config.yaml
n_layer: 13
d_model: 384
d_shared_expert: 0
activation: "mish"
moe_layers: [2, 3, 4, 5, 6, 7, 8, 9, 10, 11, 12]
init_std_router: 0.0266
norm: "rmsnorm"
norm_eps: 1e-05
tie_embeddings: false
Below are experts of layer 2 (counted from 0) of a mixture-of-experts language model. Rows are named router (the router's row for the expert) and show model dimensions 192-383. Each number is 500 + 50 x the weight over its row's rms, rounded and kept within 0 to 999. Numbers have three digits each.
After each expert's rows: a language model's description of what the expert responds to. This comes from a sample of Wikipedia text that the model never trained on.

# expert 12
router:560506523526539565487551512527510566491452471452467489510566501479478460525369558484430444436623492463571458509552499436532579456500443510534514583472536474495438432488539522545382451497536469599488508547488467465535420558455559474511474444475418582420555508521533479451461467489495481439442465418449480533516464535583541437485543564439448348550560495477622598546518452549490530511473539450531546461503499517499487451548463516547451536543533534530515429459544430513539500457527499546501571546465442454457428527443504422450472546514566492438501534577502594473530437525545509505
Description: Mid-word pieces of foreign personal and place names like ik, ach, an, plus line breaks in film and music tables.

# expert 13
router:542476522533544486504496440475540530481471466490472422483565520442511470525432522450437466447573484423515443513487481410525599473515497506450568554485512464449420503527548476508437465459471401571492481522456473567514424499459550538526438463594493581480529594483533462479477434453460470430450452496421477530552455543544555408467576518452502478502566422481487582480570435557515461483462529416473564524490571433439472466528448414560477526492462547570555487469616498548523528445553512550541593490524493422458445533474548421420391501550494471421458565594471435512553493588524511465
Description: Line breaks, section markers, and list labels such as Frequency: in radio station infoboxes, plus initials like C. and W.

# expert 29
router:531543539539508539481524462508561532514416501436473436558556490441449470445480504492420517454502495419532461485483452442589537520480475473437546565471581469515461506537550412576471458519502436588564463468503528484560463551424527524485481452349522623452539514532511431489518434448479436431482485495434547570578531519575558451495534533453497472529587530449585547447546458552474493510406526438578539478513545439470537456564513487521440519548525508599491453450464443419520487457547443540521566552575513523449400555439534408452425538461500483474490519529506462496545443535478514411
Description: Given names of people, especially in sports squad tables and election results, e.g. David, Tony, Kenneth, Jhon.

# expert 23
router:557498536536505540501528475555560562450444500442446438574563503457463476541445521447452491419573444478550449472590454471622577510460436467444558551456574579467445499585553454524424469464562432542508538437470533646551458472429553533441455456496508526504557544525505462448486449545489435486447389478432455570551452497466512418466522566442493412522557482470422568565555467551509454473472526449510566503474513474464583458560486439547428588534494521585486421462493443468529474484592510557523613476507473466448424527475512448444457526489526457456456522584462529507576427548492506481
Description: Tokens right after in, the or at, such as years with commas and nouns, e.g. in 1949, captured the, plays in.

# expert 15
router:565523549592562550547445435476572574362446483477430485575547523489499468507464556444445498407567444435572497509580458434565556483507457490506564551485499544460428486562532490508472415487547427563531457427505497634504425485470503489525485452528485604466542530544490432470453465521462462442418541473426462533532483522601448464445507573456495524531563451489545585444503452545477485516466560448559560475479528450486526433577475487532475535533506542573397486443549471488451484465561515538482557461525498474492468542470501450468474541493540479428475539565442421505504449551505544451
Description: Pipes and cell-starting words in data tables like Kitt Peak in asteroid lists, plus name fragments and the, than in football text.

# expert 3
router:535494538535532536506545495559558552407443408449483515528539501475474428561417539485485483397595458445582487527515472464534603458464437393514539568465510505478436480517528506564440446503549404638465419500486512507542449510495532496485440441454475611475539496512569458437495451487452464440433512491445489548525468542568528446456493588441515393523570436483516623536504464571533493483458486400548557503516519455459429469539444534507428541545484584573480432474521469523496488459515585553530592537571491450477458578457484405458520545509496455418510532548475514496440439531489524496
Description: Line breaks after section headings, word pieces inside foreign player names, and nouns like career, history, life in sport and election text.

# expert 19
router:498525557494523538478566468541546588484444460451494431528546536416478451548415570461452481440601466454631502498553458459570561478497497486515546571492580482423432437481540464520455470423546421558516450490516559503540464522475539550538507433484441587420528530531548463448482459502487457448394473523451485511548542526476579422482479541464493492537569482455372563539570438558500507470500457431539587491580600470486478417514489483534422584524572555568490468403483493510566486481544483581538535502493512462490422563424524425471447562480499444427449501610466475459509455589536539456
Description: Pipe separators and cells in election and results tables with party names, and semicolons after years in synonym lists.

# expert 30
router:494520519532540540508530422422539524416436493474556468541550509467488460574431585506468457412648460449557451514542470465550581459463423474490521573494569469442434474532567451506437454527580400527373376461520542625563444541507580547506445441400498593475502492563553485454493489500460510458439474487415506553519436538493528427510511563472519502514587469506453592501536447567522466444482454415560518488462522500438437469498497499495407531509479610495464427429399493454443467470598530596523563532507458440484442535448518443435415567466540492447536525600509523479439448503532531467
Description: Pipes right after Preceded by names in succession boxes, then track-list and discography pipes, plus sentence-initial In and prefixes al, ul.

# expert 20
router:557464576578553577514580445537527568393457502479457473547542487447464480567479545485427488408658497453539454468565473461551558532484401470491517567456535533464407539541553420528456472486523427647481518444473485581555479468472535522517469471534449540513559534561555491476497406455520469452449486444455470536544503523545590470508528575462456412511531437511471527515546452564505446532468520421583543443537540521514407491550526478501437561554493554588526465435588505536509516448595551577537570539528478511459450488436506427468463564477520495473436533551481526505458430560538526468
Description: Function words and verbs in prose, often about sports results or infobox fields, e.g. not, to, defeating, Clade:, Week.

# expert 18
router:569530508501540561523560454532515540444440477475523457507544515514520489547475556433428432502633444446551475505497487407512546519518406513448503591456565530512409484524519483541425471551566469637421465501484489500539443489523522460520477451502446637511545476571511491444458444468483479473449408454442470519553427548592496457448510585443448426527571490489526592518509447546528496506513543436586535446592570588491445500575505477482446588530533556540566453468566479511519517455556499574510571520502443483451429564453560372457423568488528478454483523475490507532609438514570514462
Description: Prepositions of, by, for after nouns in descriptive prose on buildings and history, plus middle pieces of German or foreign words.

# expert 5
router:549533494526529443454492509432517537502479460528536472576516497544440498517474443476504500399559480401586485515462538481492487539452498470469581547557460397491450486465468469508477475460584474388525458438570429477505491538448534440506499412481496508468526451555500554459473482526497480507378615404467515482502532424532430503392622576398537502532525486497498534549497494489535530475517491489448526424428614481529561437504420454608411520517399530473586477507442455573534556475519427608560540527526555562461439510457493490423448537387555444464521482477519519415467437546480474473
Description: Nouns for countries, cities, peoples and institutions after the or in, e.g. Canada, Hindus, Army, government, plus plural endings.

# expert 4
router:502483497545511562535466495537520507543498488510565470533551501517470470497502569565442535487588511462515493367510458474550589482467427486437525530443509572521477474505501446479473463556542452405414442409488462567519502536445521553446414493478468437505570463507532404522477473402450541454458531485420580591526598553479631442447590483458534354571525449520499514481527406570505434454533553430500506487455516494450438474554433602543489455572443574574488501447408460552635543441514530519503605466504465471464441524419521489472485511475456485490458578610467426477474452532525467500
Description: Opening parentheses and bracketed asides such as (born, (age, (18, plus coordinate seconds, infobox field labels and quoted titles.

# expert 24
router:546517541571546555508531464516546538352472500490539475502514528526478507506496504461469475461586442472553467506555458439529571476445491472489570524456496489469419492512507494556439456503524436575491465505438472555566445539498547509520450433430522696456540530533538503441509473473439424444449482371444470515518472512573460457482529527461501374535588445447486600541511474549512444437475573431479544446514512471452379477561517524552435573502474557555433435466495439456527527453572592559531578519527512484453430513478512436452485560528529466485462491568486522539589415574482502485
Description: Final pieces of Indian and Slavic names like ara, ra, plus City, New, month names and closing parentheses or line breaks in match reports.

# expert 9
router:546473533574567597460574445488544542347457523469467431517567541413470466545460542464425474375574482484627444479536444459590540424464423483557558582467501549482441479577544454499438464456555425655547504500524465609568462515501467485498428446516550492462549523580576496473493480508494525446446521514424492500533532527553544485448531535481546438523567425457549546534504460540480487541500569426516549494487499482473444446547504517513415568539536546574517445432515449427533469458574487569544587524501500438445441557421516423461468538466483474477460534564455481467522415538523502479
Description: Commas and closing parentheses ending names or lists, especially years in taxonomic authorities like (Nielsen, 1961), plus and, which, The.

# expert 8
router:527510532546553509484542478462527579410491468465402464531566542468488497519434527560451500499567421487560414514532460441549575420466427519496577570449524443465452451528546564485471460506549451559454513478524503649541443500479560509506461450500478612480596547576530483498491467494477469466419540388429500538538451552572526468461508538470503526512571478445533521579513485502517445532417559434493509497472541526439500476515536440543421530536498544578492444459594514570497523515591581528540593546501513458475412585442534442434484553455489471426481535559505473453492451576490482479
Description: Line breaks, and pieces inside or ending foreign names and rare words in lists, e.g. Jó-z-sef, Diatyl-us., Ass-ets.

# expert 31
router:556535549569556541520508471532546562455456486507429491530543522418552440526451486457473466384547443462581471513598500454575567492441417434552547572445528577452406528554529503510433440539502422615422547404470461513517447576413572531515456463594508585476516449523524472461494459520481480445450531400431459498538404557515617429445510506442529433537574447481461552490546470563447530492436628465496519492512511468494420469536480469560461516551518535520539453453523462566507525504547470537498558525505448425441440485466528444463497540529512494435473510613438495483542474525450511465
Description: Word-internal pieces of Hungarian, Portuguese, Russian and German names, ISBN labels, and football squad entries marked MF or DF.

# expert 26
router:577494563594519500512517459508575567395430478451470451492563515480566484538459531444426492442569491444517464442578443464574586463455474458527515533521522491425454502564548480494462454468569432532546517485465493653546511436474573510556468492489508654470527518545542472449498448472468478475463497408442449544535553529591479465400507668447521444519561478494439540533558467585498488493466507473535547514507546519481393472513499447509440522515458530573544496425555462502503472488514533542553536500466467475452481547486520396427477568535478424425481531564456525509442464604489521439
Description: Middle pieces of foreign or uncommon names in sports tables and lists, e.g. Agnies-z-ka, Abd-es-lam, Mol-in-aro.

# expert 16
router:557541570572566550487517519515558550445460468506468416513490488471430470528407554417464433393555442441552445483552466429562566497460456451427550557482526476478448449530493491532428400500578430560441508486485466552553424580452588545528449424488467513503538525551529458445450466469469417434447549476447468583540441551561558451435543572445491459510562501443481543484534478554498485478459535437493524491523581477442427529564485479543423552478483541599517469474522434460502452504539563536526537498572498510446400546463555430445431573489545495423453507555504533462517423556532528474
Description: Final pieces of surnames and numbers in lists, such as Andret-ti, Kap-ir-is, and years after taxon authors, plus table pipes.

# expert 10
router:525519574489499477484501468543540527472437457451473420551571515456501447601397589450401514420581469439602410501487464482595559524461476432517488564513532487461465466564512479576457482432577412524512486437516536614544466523502563488529472467437453611480567499536550509446491445501453489461456408450407448511554554527576528466476562552431477475514548491448505575565525426564505484543433538430513542511506582421484396496546497470517422551536483554565554450459532421461523482487570484540526621559430451426426433587446485418474422557506515466419455523602498499512532468573523549493
Description: Word-internal pieces of names and rare words such as Raj-in-ikanth and Van-z-etti, plus modals like would and will.

# expert 22
router:558508501534541498494520454458548561432437465499434423484559503480450465492406494472449471429512461458578516534569443420538620435434423477461541610521503494476409459564508475521443475547541446588512455415495526497581429469468517508476445451483437577426522559562509493496498447478431477451406549448415513577563571569571477459453507567456467407537517467450491535521551447552472520536438565494524526487470543495504438455523460438516416534550539543573534437458582467482553484460593503552540541530520462467414408552425521449459497567472516432417498543587477493476551442537549514471
Description: Small numbers and blank cells in sports stats, election and tennis score tables, such as tiebreak scores, plus which and since.

# expert 7
router:566495529577575532464518470461561540427447541509469418508535516430496458558435575436438475452618485520534458508572490438505563464524461487504557585503565456518383396536504492529445463563536452556473472502443471625514456509431582475521513420510437605453523508511576483441504498491453474422446483410430444532558475509566497403451542577467474472506559473440513579555533426503491478508458464478523559498496498447452399443525518492554446560512441551538524448410550476530535474502540525589511530497497430484442434583469504452448468563511558527428500522553476534467451423577480446443
Description: Quantity and comparison words before than or as, such as much, less, large, strong, and modals like must before be.

# expert 25
router:544457603512492494450441465428568575527462447490480485562499524617436514519527565453501481574459515502487486535539512493497472490460576460533495538491454521477488556633547499582502537577467486519518560589524536538503444549514523481442476538539545484461506406559594490383486520468565439342557507572483455436456548475553450594474554422547481518444550587486464432541645481510469432504506534516429489495502547587602492469489506582477520515435530591581535456534470438471539595492541455530468501369513430465561513500448581524366504588536577493482494528580572462456533485569577455419
Description: Words in species descriptions and taxoboxes such as family, species, described, Order:, plus Latin endings like -idae and -us.

# expert 1
router:510551528585513520486584457501543526350442428521387429513572480446492505518506614472442481415608483500556464503479463445542553490471410519539600553474492444486407474514521520485462441507528399612574476566478516499548398581477526570492433474441480591501504505561490482457495490483464560451469454466437504547540555522578511418454573648496458411549558457484352574487498446496478515563463460426499530552518548469477389454518488490484460567540446554562483453474533475567495421491544585550522558530487474444491408492468476414459452507477501520477501538509459502479609430556534495437
Description: Verbs of moving or starting after a subject pronoun, such as moved, joined, returned, went, began, plus mid-word pieces of foreign names.

# expert 21
router:549526569534548572561533441459518516443444422444519491501541498474476452522426573463498468426558476482558422501584470426577543510472454449499532608482491508451450464555527479503444430551528432572523534446478508655550460568494557489482465492455484482439547555533540454450519434563503482445482498444456481530555422499495500436479490630417510365493594414470464582504556469569493514498479502461565536486518550511503532483535500488478413559543509545556486454442511459468533474495570536577530583539487549454445482545436555463452439567466493469466468570569398497511582405529565493505
Description: And, first, then in narrative sentences, family in species stubs like of the family Cossidae, and Won or Nominated cells in award tables.

# expert 11
router:484507516526603445546527421574447540492449617513556474590530483464525529539431458470502420487603406408561505561465484469521472467492505505535483557550569541497465522548458431506490432503486442600485456522493506563517481467546499570459454510480520534419462505555544459523539545424480483445497503439464487600551446534350512394507458646448484434525515413423442584591492412500483529425431581496550463617477482510493445439471551597480479631577458477567414478518475367496468408454539478539564620496535523499508476593444506477401479508428544541466475613484486494512533493504465501487
Description: Decimal fractions and numbers in tables and statistics, e.g. 3.2, 5.4, .0, %, plus coordinate digits and year ranges.

# expert 2
router:568472607464618573605490413462524514425473516538538442498459531565549416501455429472485519469584429491585473456380422446555531508532543493523578541473553587506471489528538375600483517407541420449444471518464513491506363440475549474438521405499481413525503421567542503494504492465463520497435541512478585561513479426464505489428497515465545432465507442502475495538471458512491420404444442465566466575479611539486589512530466495524501522507491494472485491478413498555462426525517490520555569537493549513478471565486475369483446536574581429454476529525552520574505478510538499550
Description: Years and first tokens at the start of table rows, headings and list entries, e.g. 2008 ATP Challenger, = Title =, Genre:.

# expert 28
router:480489557569551519562482467438534542410430520490513504502515479476523440553489534478464515497663490427587430485535448463594541499480504448521517527451570466445431498570470457546486450431548428502477540522483533520565458507453516492527413452527519622424586514581532474462498406458483503463428488457425458536536475533573519459484508492449539394494562481443421536479557477506484526481449529434531564441498498527547441472559459463492464525527503559568592482435522492531587443444596536569496582480582530471436420567463538418495393555479557509461507557595491545493466498578456514461
Description: Coordinate numbers and Coordinates: labels, stat cells in football league tables, and pieces of Spanish or Italian names like Menéndez.